From a checkpoint of a small mixture-of-experts model trained on Wikipedia.
Size: 10 layers, width 384, vocabulary 44886, 112M parameters.
Experts: a softmax router, a shared expert of 192 neurons.
Training: a variant of Adam for the experts, 305M tokens, 4647 steps.
Below are experts of layer 7 (counted from 0) of a mixture-of-experts language model. Rows are named router (the router's row for the expert), gate (a neuron's input weights, with its number), up (a neuron's input weights, with its number), down (a neuron's output weights, with its number) and show model dimensions 96-191. Each number is 500 + 50 x the weight over its row's rms, rounded and kept within 0 to 999. Numbers have three digits each.
Before each expert's rows: a language model's description of what the expert responds to. This comes from a sample of Wikipedia text that the model never trained on.

# expert 4
Description: Infobox field separators. Colons, bullets, pipes and values in key-value infoboxes, especially taxonomy (Genus:, Species:, Phylum) and drug, college or sports-season boxes.
router:485441525456477498530455515437460612538527445547513607462521613572519488472442345587592507487437477524440481522500504522467441456471486463506467465529477592484497429566456508392538433499519439431618488415422461593568544562448534528459528506493438441485467512474390508530561522395482465436
gate0:395486596584525437493552479493499477569468448568510551541447532498574515495610513487534478543452496488430497558535506480477539582500564463383471445524484533500493425502554496491531466567406514562508524554499487464556501556543523525474468476508527493529534454479538486484582483563538508497
up0:601462488527636509486473513502446530544393491615408506571549528550519483523467603486481513433615437519487466430468546505506506476594580508451481435450442453440568528429574516422419483515467469507467495495544525464529552441484512655488456621466504536549452509482525548547498423523469503558
down0:506436516510513531401485462407456513496552510479511563531443541426441479510553548424497485490515501470569531470498450502441468515465473428472539518492487466528440539478455482542605507461600482518499553460559564580581526441541506593556536510602519433429489616487450501452467448486447439496
gate1:508444491537482499473489490457507543476493559544444472558596515485496527503494490508575459562600455469506425445495494447495472561376514576559544507571524562505527484483620500516446417537594639605484484499453536513574484453391545481493446517490468530570474351499520463539517424502459517503
up1:553370515514599525455556426478524487547448602466480501495553503490479497554516464458492528491556494584491505445508405407447491530520527489468570571540430517475527456526473497463480537441513515530507458565386499505447538530529484500547493511579376475398436425601515554532511518576514483511
down1:565550474480497514578537538529571513563539529515628433554521472534516499447478501522487489447489481558403644462458505564500472513389447612477474529502492583550536471464477513527430464579602612458432376505487549378595465505497385530534483557513381466509504518517516548515582529460536567413
gate2:479439397531471505416489565506571529482541562545520402559463442497471565529502534480479567511528581508487489502516504506613558470492474364587499448436483617546452515534504409488517460462444458355440434491597540453546479484545490602493561390462480514506496522526506502502524493497484501493
up2:535496499527521454472503445476510470478440398468564542526590516539564434409553407487446428453399402490425554427598465496526495371544510528497542533513555434559457457535489521514552451490479571522524567546518597509521447371490564406592403482542441569489481500563483518476444434518449484494
down2:559389434444445496472430538556556593566488562443506520460570613531548449463524572531503550531516498501458631489406528450485489513513430476408500440407519533507455500437513502438557598509537470449534480476486480557423438557547346618495477511517461462421464504536432553456522509551524488511
gate3:536567548513598476559432524456454458482509526498418429612511585548496422473570473451519498440497583531560537477430547527482406455537415553499570536534517569412542528497441558588518507481629526480498513561463474468547546425495522440589477502487529548416449442588488536422439413467508448507
up3:595445461478469512450550548601396447473408454463489403560497516533498552511530480496494446533503631591483396461503428442529460556511503510591517516603488521517492492521468464447515500433497492521472520521466520485462438483543522625455549534471511582522514418501585488463467477449486608400
down3:526574515525522541493490463455502471491559320483567454393488509488474519564590547490437541468527510482381529519599571499501432428624571442412588463573467594568433441570463522486528503511515572435410486553455580481505520424546559453579480535535475501558402422521503447553448545508565427468
gate4:415532479427489469412540505452463470554500448492456524467471453446436534474516523544411498531528445405494461439506490571493414411485375515510575480460537482473535473540496486482419482473559537496447519539562581498560487537420535483519563498456446461521406510546432469514433450522536480576
up4:560373497540509411593463488499476494553507535516510544549520540522527391463480440470555509458475518521484594540455484461460574530532587516435527525470590564518446523446445550561607577577408461480581504468413422499451472566538444526544470460471502486438509578499524469422562537485496483538
down4:526451491518636452379442494482626521519452483488553436503518452532468516376487450524544461470512499460480461532508400508532496471544491480481414511438526603449497487535434506488433489552578528423553481472577545290484550545515321495452493493478452468585430453567568527507552582495498541482
gate5:505455400451540443618564541477568571489486415415420491529554479384435549561462452549498564467596502489514561544560504413478514520519504461436488534404452501492496539495484404522590524478563512469489503419514502519498526496533476518470523482521493511599471433418464538503455462454429473525
up5:502505542527569496492545494405513544441556568541509532509510426559542484489463426521489516532491471453530468412580523611482506455468550550554432482562518384471534482509414510537532435518465516558450446548480445586441405631422502535497589597525458492508514417525442508447541371536505454546
down5:540392495460543428457531501505560611458526465540520583442452505526452423538430486526529494498513453476429490454483513598491467572531457468525532429452554477516554457583522588523501547457537509524460523538472478522469412514577352471538466543484477474501498566521430543504495565428540448495
gate6:389512472578499498581496472538583497454480493494494524564471487459479470475392535549531519435527541446515548388466481414510433477528507534556397504478499532535431497557589418495546444548512491457423469431467566419428490503496417539447440512554438531496636499427440459447520539568588483523
up6:514542460487428595477444591424482423497508450475525499520566585505438525476586586527537476565475553354491522499560481533532483436496549469494415544500420487610561544532526571486543494493558496470448553478522549443521501466444520584469458592461509504510583417529548537557541488473577519535
down6:458486576536423525467487479552482546561526494401519364552512466493508518533453439407524550530411475602495579541506472448523532513525552504619428561412524555432415484454486515454459462493510518559451597455562537466514506584533586398448444480502409465453537552483471463411398507455446480549
gate7:511468457479455468536551548528493551428500437563458523541449392527500472422471465474539507424405505540559457379473553524466452549498414421495515427486498517541439514492516531393493477413573450556562398561463513528460501498524486575518533443464470500456490582517516454439515503447436478487
up7:470553484522561519488429511441553478544505491535540538404543498561550522509586470558489500553545495492459503561525542539460560502464451551476446526373572576425528554567505531495453593564592553476451603528510509524536547427486534530579469519658543470518583471519493615522469500522605555566
down7:454405494467506488514472546505589422591534515456506422489629531574527511541511466473441461509524591563497534541461491455566447424539428474502485452475465511524530507442517473418469406414406458481505475560579456301458431466533326495532462425525486534530525559594460577472600517478527577506
gate8:568490502516507510511588482484516556483420518523465572471521444425442481516433465524546491557498522547529466517468488498466595538525459501453481492465467656487530658596492562464433480522522540570513439534535493532506556520455444514465465419461417504440407591577461481581496468498511530445
up8:477541539431432465465479514409523491476530496516500500421521528445588497493469447505512437512519504535552474571533428537589547459409585566536433456516468565552524482483583367468570548483518528471441560423500456559442516444469539425501461513518507474502586400523461533529467490517471612476
down8:459570499511529506581494526510437547488519529498498507547607485495529475503446411499500427485514464473543572612421540472415384461562457392485435492477561512488501609468500543528383540553391486539517494567550560437449433481465474518494440486458513537421475481523464420550564543499433556508
gate9:499487483448479435566520431417451560584509466509431539505487514581463522445444466544498473517457435611483490466438542393395556572463454611544490518514432500447469490495440470560458381566455455532451546496557515489550644523480460437584529582560424492484456479551447574438479440539541469476
up9:449534555516645467461392615477566554481445503455472582543494541540535531484517546368455571465462498478527424418480515573491447535531467507529605458541557534459508447472549527521545478515564596549543473512493508534476454456516454519459548512530422488488560497494554518524536478459530480493
down9:548447465475503417438470445572595515558587532549497562451467444485501465506477459621548472560440506424577498495537580547564450530367556573510496526541457455527399508517638441523583536444480465551564475455495516492520474471470482475553473548515406534545529456490497454495674526482512459595
gate10:486467528459457525514541461453541554554464343579502521584493491434532414583505517551451532547511511521456408542460519521482687575489504534415550464531463477458474518495575607538441444505521464517416468470408578492517443575580443436453471499481523500462564552540465463508524536557494515466
up10:520419468530546464569452466570513473468571560392520536449506468474425428477489446464403477598605423546530498509457493562564566434590454591505456493503632502430497465525539493482567513545459510494506536493417385435439542498398553557515528491508475514489385419456518502484519522509526519585
down10:412494513426490472555464494438418554554523509459546408561510469498534417568470514541490521455490541450400502485526474482499468432496499573428532443554471530565479512472580465506542413452486493512505498424495430504415407451501427502509562597481390460482473481530425550602529482542518435470
gate11:522433564522554475521582469461559493502522508569526490602484517561464539533433514431455484427469479438448590447432406599543536517476536560457481524420427528497532480480483431440495432443442507526514489471509445493508497498499449468468564574480408457428464518501450449511457490575502489432
up11:481485531533503526488546511465550570510442555521493517531549507498441486444546539481635566492560496516515501462515467576476463553404485515508417531447465497478543482423451402482513430496522502509453511555477521500462466482503536540541505442507485539478524535348506393531583420570587511483
down11:546524472535525405475499420470640558530562502429513405555370537407418514473442478495415503487479501479433487495467488533473524434604377578471533502522496411557513441448498391565443510448543445514410467494470483442513551371476529492386437468596508488544508516457541370580457493545404551410
gate12:406558503534520545507409507478507527537508469469455455422570574521521518460523432531471491552493532483460444526561554584506633535474531510377471464481492347623495441535499536501485481472420440557470523489487384464433514462565519463535491487471561480434505453514568526579400573461575495526
up12:475564441534475473639527593373470435506517540535499553497456581472456515552535527472527642529484536528498467497519435511532463438554451492481524477585468554562494583512473556499492499479551476497500484477517411513512492487560483489525478456527581506589475501519535517508540470491418548439
down12:510423501457478534440511464531449500396484455497582500505478505531473445495398506526472501475509474458537437493548499450497464554542518590556493465497558518435536559586434490503542627545546616495541575456540540500411578457519434475469508535489510499460453539457537536505517510515555473440
gate13:551481509518385487458534525461525609487583507542538565523608571524562555427577496461432439512557462485569540494483496508504449545473558518462514491473393591551569548514469498466481448508523462542565487487524415492509496521588485444458525546479449453544468482550456492504479600492490531471
up13:511480412488440497515589522464574592548490543549541490463471594533532444578448436457518535471556439506480556405455538473487439503420542557483610556525472480516521486450517495445541452526551543384580512470497461587471497494475505425498560549498429508561490463467469510562528464469490542541
down13:527419461484478520509521426514406540468555474438489557467486521405430503529534501466476531451528518527503465500532484500437409483590442556521448530502490491518465564470500560446515461470498533470585519472485457516416496490475497429494477555535593566499470520596544503517410570544512389439
gate14:447544615511532438538524499462482543507462472629435509468491421492568441535583605482561564407543501479429506405510475577525514485453523484505463464497466560453449511415528511527469506504506568512497482542420543517513472464459477502578494530503428432490549497491462481491529490615507552488
up14:545447563358540588507511594578596496474387529500529490539467457476556565522556539515478596455596532576509529491444508415531453449547482472426493587396526516470472546509371553499493493517448472532508341572562571472448521499438503536375479591491430421487458416561552554489537500527398445476
down14:468535440480412496472465491578505542517499560478570542460622483491490424450408528486419413547444502571487463528480566572522538468469436492625502508579539453510398476449531580455490511468473518547470454514487519496529452554496506444540392473512671483464521554494559492511534503461602447548
gate15:573371461582477526462459452507429465500527504551545554556511490434471492452350554500441422621453531412496519497447520502464428506477454512508498403549500536447597480579555586506534399465431474559491505472506317514553518459556451526495443495518505448463545488545599442500534518458440565544
up15:444516584468473496472480499467454422522528501492474414516477493479406482399486387534462467483544566512604519521513392494537514531556548543470474454526538559457487529500494553583515518486533536480447516521494550546523558593486516510524625461490511485509547490480553561484526515485402506547
down15:538491473463515524423590520559462519536479499489478556473449490484336554579523427568505434435509467536495460548462617533516526405497522434532332463487530521511492572486441505513483449537495586470479427499436521503483537513422480428489480518443527516489475510463491529586533497418562579423
gate16:491419531426506441570480406415517496465487433601514404454438523504518520491453503510533544479424487423445549487458411488439606418467499536512570553459510455540463549498496410581406448402421431527510555576525485489470547474482566458458412528561499490476479483578416524464502600636561514514
up16:522507452479458550453588524484416549571555455503434589509519472497495480482457459473559457437548513407592535428563438505523494460580484494503534505536370524499521439423439466511425543412488453492529567518552475525555528479503479471591571459447522457529419500353539418492506493512503465495
down16:577370449570510434530476552435508480505509419456518488449546471546574506456435471493393545546540490568459548531450441524410503479565434554487454541417519502506428451452468533375550539475490490436532519478525463558637499421462474522475485485488465509423417475540522485451544499552503516533
gate17:593484540493474462627570523490515520457448555542484501482555521510382444496509488521496472516554426563438493540557530570525467489434495471577488468484479481458485558491477573457480472513467515543477477489569429516466562343605443401411585550538490577503546569561465549578393524481579611534
up17:353448401549548473566484552466593564487557494505587544488530519504539446520498560460474478499467595490431408473457535504550417499501621459464481484505580462479409613474450389526482491504492461450454442515425466450549497480561502427397451512464488492547543483564415508531519559602454459546
down17:512507442566614528557473378503494508387388555491518460492482407423490460457486570492490461484588500488497455415455388516562511464559557472454524499416527521484488524480538465533520520526452447444495384564476559466440448486514459433478450521353530505441476464440556506528442496556499494529
gate18:498456474535602554502444512506399494549514482484462520509392582478522558512521587528494557522526457480588510459485514534445471482512583582421499505486471499381475544453543521486547527489489543591473525390453467446500594457524497479418480450479516530501514451555614450526497500387458432560
up18:522582457562601449477465523444646584484519514415562431442448478505447499487500513518490515567416517533463525496534508545577556448464466537574496400515463554528443475541534531488486401474634510449534482428526505467566508504577511431500490473559447484441518506559410438554518554540516472513
down18:444511463467511519494465466502400551473508544576501578461516458434631425485631524548525477523521550588524499496425465442473615529496531428612492553471522422465471467514511457535438456602412420517534471466484470475532569474377613506479513531513588523487485561567449564512479561546479486545
gate19:482447549495544498468535521459470495504484557568414404473482460494488496446497508576452524471524475483520486416473402565513459483513627531466417560389545600502457437597440397404569455547529445451495535501479497492571502542449497496550548493547536527548518539346519423596503500518567523505
up19:507438534354499515460550514378507567454507492615510427492536483491501530387448518583445405394522433473548518478495532540553433619447522578570524548438534495450435478488518422450553466505547525501496517463497599519566554465501485516479487470555435525442534492459469503477502487536458528519
down19:464480431503546526585523463525480553510538568483467497541451597475422416471452387500463478435560509539526505517428523523466512468551467531581615534446442496485516482516559467528564571491507477496505518555571426527493493439482517467525448498472565491556503525544514502440524467551496557345
gate20:529543455585562471547579511476513480468425517494493491496490517474494420483493459499513485455495477439540489456608520550391476460504463573547626508473496565528546459589480534467485458467539583485492502509504558490528543547420537504545511476477563487554413458424510534443514439475436545439
up20:584462537459612459562558457549494340533467524406440429543535454494483527523460536466321461526411516518528490608520412527427545486567458466496519519449418510499558476532464527513474416459562577460466475515491428486445519537421529630512580517474496550533445519513508517471553433505557580512
down20:505532484508553452434446503475444484474467508457535485552496552426548409453420469466474538525445530456479420534445522586538451474446455585539623485403571614449581534564482569480471452551471496452568483469523497512560499513507563568537575626434485545412476487490558581460516501551560533549
gate21:537610430494512462420500433537484595390432462544508520446513579458537478514494498511526484454569625502548508472449525465470445483497414332438473508501507560420508496475462484542443582461539522462437539512527538463469515460462495493529474566512579526491402514378425563497485511567452472496
up21:502493506466414470465474434522420490458482485427469438474503502541478538489491573590511466503482634426495459485416495603498502507466474381528471488522518492435525433428560576477455496453550553489580509555370497502477509420527562433531468525500510479521505491426505591456476532484477450517
down21:522537424476501464506487437417468483481576495515551586460515512512447504453450592535482472529477498563540556529501458469478524462570555533546547549582597477468465509609496513523542603509460568457539497546466453597592529561438657444572425514421592454503436492465547444460494487381577524559
gate22:519459398586477563499442470490531637436525515563538406504555471512503468575465442567512478383417444422500509525493470501571539524523459524584485550496570551463457580439540589479548541484495460533483505564512552495574501412564470545495513534439555606450391547450448531516497534531584466411
up22:431525501584563520426490489544475475498436436531550505516552494497464475473523491495538521565502462535470498529579516589537524568531534616537493450536479487559492529520501488503491495523507485528483442530445533507516473430497525443433496567461485580406481550420437483515559578538531548506
down22:536564470505583510554357430500604541531481400413509511515455569485504564492530514400491527544444553492542449387545466529488489481474541417455587590456474480562576521468498534532518460510471475487486466451546580470464491481512382415515573495499484538492498424581494471542537439560489430482
gate23:523458442456486501460447479535478561433409545492463457526524400527470486433554438395510478492492439470568459433435475544556398585565530600500507472526497523647495551504557487534487438539524521495495501479521442496517460476446481529557450486539388531468420426561506452425540507590474364434
up23:478493439498555476488489552516485517370481495457508504513527309485517475443522465520566520502435497551521515510514507488524470621531521523471450448459525515574465585567577378491522424485517426542430470535549471557414446490439541475495513496529468418424465477572421472452525459557476446473
down23:543487476483623505545466505559474470440516457545488452544530499420522398463545496448456423504530532426446470497475466519540375504523392511448449540525595439487460529499534458485453458430539491505458521481568454538473526504572389551507511466433434506480462451497435431470423486549466421432
gate24:460506452541464522495508495526511494489547507523524464562492620428514487530519507517553449517448420407559547497476447561610481476513434529519424600459573578484462528468469427526559506454516512442495482558614411469480499491482525541457414451436480473498483601595454494478495525492592543553
up24:467565455575383511588557553537591484498549542445538504461467456465554445572480543550458497540477554446519534480516433486577567544577432553489492575485581513577471469549548539562465486581525538449507479478544378464624563446437520543387477521436474512539518556535497496443470453435504535492
down24:555553581447526468458580473511492496471478473534509370504505484534425467636540506574493501581532523462479512507546445485460523520570446524464480555516456548583513463405491423450446512468566472452536497496500435529578515504488691436544443522448543479569532522586501459482458454505503547591
gate25:438530496497524460514496465475556488395615651451506502446512458546536438596560498576476414588443467511528507591495476581508595473529526549518496447473486507507515453504459591487556472556542496523526517436547440494513434457448495496437534513457480540501492565548472509564495391507566480570
up25:379513548501500413505485465445446471484538582547465495443542477532516454569478525541485496579549443444458490509540562535458601486560523469531551447550496479439481532524439533489545534495538506551525526446532538504455527560534512545507565498522510400540472528527524511697459425459503439542
down25:493528525416612522526460477467440524477386537471524449521516538479338492485574474471544489497559557522537479491465520506443469431537486479562533454517425521473531443521531547550556467489475401526488553454518504666509553568464694505538430540469511464528418465490544450475462514492537411459
gate26:584506524483524487505460522481456419407474435446512477424506478470501513400528571547466539457475613513494588484534474507515553629497391546542527387505479441513414501535483476418524430523573518496526511462482546445532513507597506550529529524558513476529400512491518466501474491431534532495
up26:501548433516550440486447499541506517443516583560480520496416529431447406531502472491473464522558391449508464506508471466489426363499498402502509575476570473443596395555522532584558562426520481432387502529424415479529523492452527539459536392422516480508577486514488507466570477548502478452
down26:495445554400462503527477477582510514519560410493457518562458503523577461506374494448494536566503521557459500518513587445522441525543447530358410552446474407502594513398466485500564469568452488552510502488429477494405468572411342501451486536445557475389471491532527447496524453501454548447
gate27:476509500479520484501505439493480457431410448573548449545536527433483511503526515420524565379510557508506526472504404438525441558533522567561464545584509614527580410603512436477541477406542544424507484584535431446492568559483577446587478599529452499454512480531519582514543567506571485414
up27:536476521493536477456442538399531524508434488555549491465421491508527485531511563506514545382447507499412459543576538528475485504414394419522564471399437575531415466528459498384393456556485548513428434534508518510545520473497456420404508569517516384521493481550527461598504421485497558495
down27:448529511512522467617530529535507545489498602444469526555479495469532549509497515519514502550506434517438520429542610575478491412499476458528513457477526505507409551501493383539603506534573488505466479444437495442517463425470574487467467509495494458502527571536421572600545508411458441529
gate28:440497430555522505524472525486537509471508533475497436501596506553500555477504467503575491444507531490487553452547433502526446438551509476439468411531478468483603377501603425444505497537486447491450439514558473502407555463497524476553535470531475472433477517452456453524520593546490420555
up28:475576401459457437626481395538467564455535612458489488492458521445587467491510455492396547569469550500445508554502547522495452495527555523536624393572540546546417516507606522483474538473481429480546443533522372536545530587439441459465488477474489550471601571480439523438505432577460454518
down28:529455446628475441433569480534459573445497446529575505515468453504418500468431522549481497551518487457531434436462536448533487527480555464540538515475528486447555474589518532488439529430563474461542509607540510472521592597564453422572478451501504510485521543511512554487531516495515511577
gate29:501470529457536515461568486595557463498489549500506430502512536468576565460481520511507555417518473527532451565507483535470501602560512459439467525431492588467465504491500528473412390489526564514459303483497565513554521564377465510461424448551522455476405491482477474456566487514530522456
up29:485465549449503525462492497417504572505527502472474489495445473558536499498508516526555541507494552567530513495485510507443465462519555567447493558536506494504443518500513516442494526586402529537629489476461462568446501546507413542555516566551443531504513544500478463593519477543488437499
down29:567349484531506502491486592441497423588464421575486586458605452486458504523531498465495422522564474480386597482430457444504520522567566445438505574449504480536455472515490498561534512482452527466512473582474517533450529540482366525614423366476411507429506448487474500551535513545546476517
gate30:428557479535548518557404505558509582433528481653496544514459510542538459538518507445534546407528487447458484501500428556512520509568506514435485449488492438474415510456547513455400463456487446496502431560548547481477542451514510587397521501494510481441530521479516499499521576454487516397
up30:463465440502587554467468448518571549486550540486510558446516469503507530466541464502536490474460567519475530567534478572547534497511525536604583484503475511609468448529446554333487537488447582466539643560558553480575520540491567485422477487442459482445404559516538587495451427491524550472
down30:505503477568537467532525505514645498554546464429517518497554519474546497477525528492408496447483565555616442497511518502534469520426423479501536566513591509466490396405408458471537510476477428520510502527525546534533440423440489479568489467557496486528471493531530507642503488531540532488
gate31:407468600424433544481565523443538480496428490392462420456558499502482575462469446492546501496581541543399456501538501545473555414469452457483457557543454439565481426435472424535581464440459535456506507438519478524460480549488543512510536445534545391481466511453471553588481446460524483584
up31:475497455513476470541528479481492508496559508549520424603445504534479472473472524532505522509474514371517614573398518477530504497477539560524562581589494511416458411500469518418511477528453421580511420425554424454486410533529448395505451584512435478440567536493540475530465581361516454595
down31:610369506555551525497462537556495512508507439524501564473546550602522556416531445495510456486511488470458447452522560513557487602496490436452563502485489499476508418445507546429517522447470471494481484435540564489463526471538356533573474449464478529554555509471541430404526459482503497546
gate32:503388537503448452527563523535446580459470596564431505524351493516460474418504470550470478465597553456469459476503575549506453501592401516510478479455456523409431409443506457505565462516563492481445450525564520482528479511441409517457518485509429480497491480478460485490511460461509403563
up32:478427522429499461517537486532388524545488607479519459400510452531498479444438491546504391489431536484415451460590511506568469487573447482475438440441569521372431498532493428500479537531577526520435401444444523501535517481540489515537460428556438503468577592520484530446421451471542446571
down32:478514490445512527454498509540538524412537524463474536541500412552548397457484505508577529433528475560492553487508477549445453502440558567520456578551530439465450504560527570540511510638571484466436552439395608502555553483512609487476399498439529533531471556433498501516476481507487466409
gate33:553586496479539434492542442532512496472517497469519536431393524423537460540398482480473539474562488456497506444517501524476590499558522541515480352527466457444538389489425552472523404498441467471390415490486575443427569466504519505466555547482488442485460493486577560456502478497571512552
up33:540572493489498493510498474506574499530394542502524539415457533558569478525552426484556496451506436570424430505451542454510504563444444488542482489512473458556542519564460430462471507517540461539490559382476440516513481435469421540461540536553483507570466548442575561535468476501470526467
down33:525483466495526538469440443414532520508457465522494496541411500537472484567488442536484473611483470492541528459456540586561475505434451457478498470592478520523472478563534494507551508420584532562493549387503495554390586535583685516510522473504517535492530486533514433417472550529520398567
gate34:541481472506473476552571434458531510574520432636441521494511471488527433521468487542355489437569477361480526470495362518514443588566522519458586528494413450484496468554520427442485398471540493487531522501443510473506439511572485364506484574489455457486406534452546403466457496525507431495
up34:423450548502469467567429426507420499545482501399542544501570491580511513429486441486658479426493528575579589457499520463487532554532530521427543433531520459531442468454435490465510518461447471599477399559519500445521519476415453485534485516413527517480527432495500497522480623447496490513
down34:446596481472402506503580441418426514525448429508513494551537433452430432514527440584442532589481543492552480427487401521613502556469475530558446534614478562511573476509546578432486431476500514488449475557544453426487590546509557421486504458465484494604470477564501450520520520505457415455
gate35:528527557518548467527455497552507468451515518591437548491484535423536548530508482478547560559499443477528483520491428505554506594521460479520419523412532508479495449513430399446439534554448516569452590547515451480449561446593426526641423506616462555449506516454591554474484568547523488486
up35:453422506593502482484442522611475556456461601528501545481470589434578459489525489489466502570472453432551390489458540548507500527466477559544498540517566453510556500542492399543444470460561552546457570536511519469413586502478520567613419486469561519480484519512490559466569500560518545509
down35:375587505503548413471463599412546525460490547482573418480585578552522610523489608485486535582445508501531513514437421565463403508589414520453430401599502441484545552546525479540597509508518499523397465554505479372371551478515498490486445451483554508476663441559377463487494541483580481520
gate36:476559520459527497509505528530435507429485456553478535461490506492503570520464584466499506468564341556539546437466493552478513470510577493480549429565448507441523508500406489515457468445477532475561470520520468539537411477514522495465504530608462505507522523571615530432450532482377408471
up36:448455484439509466504451590570526643428449529542566479592484509526489581595507420453468523618508450533576518526462549431461453442527504453540534467519546470429527543439521452502571532551349498439430487463513576442434552544507476462485421450492554517429525505509501529455480504499477479488
down36:443475529531511527438435452348569527476521497478505548443496464512503480541509521496555487498490570597464470557442526545427512602453528368500485578470493483483482488430397521501565480588426471485482556497390471446510472573499315390480529438549555460552518523499519521435427475522568547516
gate37:538514530534432570447557500509481506414509503541452455469580425542472506508491532499405483614589561487516484459485481581584542526518477554483461482474514543472456530520483585513493339525541550553442423587512472378472520532497545501496532414430536510578532484523494499568482539452499543491
up37:479511429530347560469516441497443458510512489519606579458502505469474476513472520537408509509533527478507425467456521586591551480517567565454408572563468550477540460526469552473446501545524497455540517513524567491426426503380510450408534462470571453564541486527489467503555540514497566579
down37:466502465521569421430432498438530547479476587568536488583397507457418431553571550509457453517458467473443474475432486523503523430475469450523509512560492573495510507494488477540488474589543461460504497482425515469484584457535520458454506497408469470514533502590489528536526519577511493659
gate38:469569532497519531607485475444506422384508434569462510522475493475542466556550487451470584484528511518420471488531444451481475519429571399434526525467565487475539573464628465553370524557510485603510471512448495511472457514509453463527530459505538458550490532452464431517474506578446493520
up38:550409498473533591456492470574541448500447618548445452527425500445396409580534410477479475565504483441524517488488535562505459511551497578438542516406458464496549415502528581440547516457503573502510433514515506467537473522535498571484420492441510564512495476531468491528486546439503454448
down38:440599476511437609483491578513560503411425525460483448477489461444522524538520534454477512568476524470473494542552499586521541477432557485544475448490448523518513504479532462623345456542465559488459593459498418398485485584498570473462505564460490552482442449487420501421455611616529521471
gate39:472437490597610467530503518522496568542482475457479578528530429548540487454477413509540557456540532522552526496521559492481467551594491544507480537564498488385531413469522415461478521541462482593501513397455472433527496463487488427451451526562492508479581556551427541560547470419501414499
up39:458418530530631474524423492553565567507480519426529495517582443500598508418465524478579485465459559478459555453540512544484442557515496627551522524576528474401490460416491458494463415518498575582484481509409475480569544399476524563455402549462526481445487480539466584577458511464511389525
down39:392466469589571432612457469499582545526559534513508455493486501439492480467499496449438507453456519502508566494470540520489481472525467475551533533508526466535470470461535537495550470522468498476476485508557536398559487407503711511506553478465450576498453554528519514523475463551411500510
gate40:516477476487551518533469546452461486429496504526555465500474533357453454427449622468512533402567534488551482444629439549559482557461454527542637418456396495483541478431484480485487420417612486420471433537555604475565463437542453573513456477568474563433548531479511489581479478496535429501
up40:549370548468454501482472451471507452533456558490550469417514465531488404371546468545562449461458562513601527578582389520594529453501530460456573498491477572564547432529425428428588626509563553396467572582515502561578469531488557457505394429448505514496519551505526486526505496466516513489
down40:442483336517441497512573473439484558546479579499589521612516514563569577567514469434528446496447432560499431519444554499444435494514494502509425503581596578472449536524530522504463537547492473563478540477574453545416554533496621479435507459533501423505568463537450510380530587534486564459
gate41:585564472464445443531615455425514464479626489488455585408408426460498466519505529494457587515514523507531524591586532481605458574547512592433483465572483500522496449479525395556649481532452540468524463448398373479502457534504505379533475487398521501501533516570404414490555537527534492623
up41:458517524412430479504525509481518583421520400477530479596512559475531546480516506375490541467567475466484569588439465481511402481477521517580501515557454429508456452467513504591602510452425488528494426523459491474532420462543497465422522525461473510495533428538489426423487540456451474569
down41:553538418520483497426538578556502451527456476504475461439619505549586525449396472513481489489557443566525381553542460413478490506577420588465514539472462517511469535426482541567577489502474543481492406486607443445426480525459525517531475479410462533389481500559558531494470471499494534531
gate42:445456463511407495452509538573502444451450591569547500548489521451494437478506439453437513561514567523421451426478510560468486583495461528462490565484573554476461566536492587444484410475507470493514459466516498532578524533438505524488514479503404490515557574516518612479528475468470535536
up42:535371446490470461532477540483483473442438538531419574517464492497464508530531513538433553419559542567527510549451493533498434539514498525502510503501464577449568513454500509462464513466535433460493527515570511556381474446480465583444538574525474490412467458476463528453506551560449448421
down42:471487554530522555510510550490465516480418496480458486458527506549525482467427536474359499452592532523588562419492509574474563485491470505579453472492482496431517446561517490443483499442530461518537554469591586591542451544430396438504542504552518450440477492505483623409499506540414578524
gate43:485556404472383565415521454489592535479442521501528431481460528507522400486517526567459461477459491415399468512449497488558520450511488559519523511489448539547432465463496460499533433509550429473535483491577558430504524435393541501441559492481511402562385509582470487535465527513524455506
up43:460461532522473494464541528507494503375431528475454483541522513528509566484508482552415443482573491399513483492494500519530398458501503547467520569514519518391508411506544454525529521467541520432564513477468524530614528613547510489498585543475488533474424526372542449561526416379460540547
down43:483523421490468566440627462480449542475498429491489508422479533515395502541426492521524507582467447507528451555438580536509567582543465547516536529536488374544533518525539543518510505400514510462472489525479448596495442459551632463577439549450574475494569518530522542518543474494528534544
gate44:468496412525478508498465532496551643455478423500508462560535445520516530473577590420544488524528434392482485474455609437540445547470561552545497510590412502572547397584452564568365474439463502545494465600391505406514564474566522480551430539507444565464456414431514574474480523538443461427
up44:551432554498445605503474453467515517463486531510472560549504464482431447516419491622522456503450446491478438558512497596571523433490514479497525477530464608546472443510367581526457453432489476402446474470435452528474517531552473571465421462456477524559486643532472511511585412601502579490
down44:531516493507422498425550536458414490511529579485440514540463473456480540450560536541481428473509398513521502553579620610423481540537442470481537575423515532392537543459562480601418506473485494545500461520470517547527515451454578531487522506499592467453512413525533390602523562450496561473
gate45:444487422543556477528486590470447489468391482519488522551525384522437601448598402439476520503478568518432460463523582536500641558556577496521449576465442568447523479526548527508508446524517426486508549482571525484533454493473494575431489519523455464485560518464515599512521459495533511518
up45:494492473548558455492566440532515459548491485405469429480523494495424355451479480547584488457487477538526562524578505563506408460518438512438619513524502445507514552413540523496451535455475568605544464565457470534468519463473487483549548551477576587536404396411551470509423458528413488547
down45:457544481501544531436476586487515414509479500525538537472453559466443584535409579473507450519501484481463458509520458470544500522495560450478667518400548512465538493554604595537544457582446567528497583532591434524499506490511325486539489537514517497457487533544394483482548453483453533496
gate46:456451470535486486514466398518507468508426485477519535527478606458554380467461519520534411534564565530499522430516500502522436481514462564535410540525531450489509460479530514441524503495478410484399434476435460541550492430518478450382537566498494450440528550485561501530446509447471500518
up46:533621629420513454484506555536522481529448426555487499434474475489429539520536500522470580497482454529489520549595484514510492528520487519488481640541557527498608465494517485561411537477516517570600521514531530533561447467543470496601504557535481536563533451454463491493499442476570488497
down46:618398482521427433528576447469471446514535497511509514447517595514500468478573564510621548411480427426457503499509455412529500469572494477432635577584473506440553505532485524466480539495530532507564472481473448456481500464488407466636569485521497497579584505519537481521521581450586477485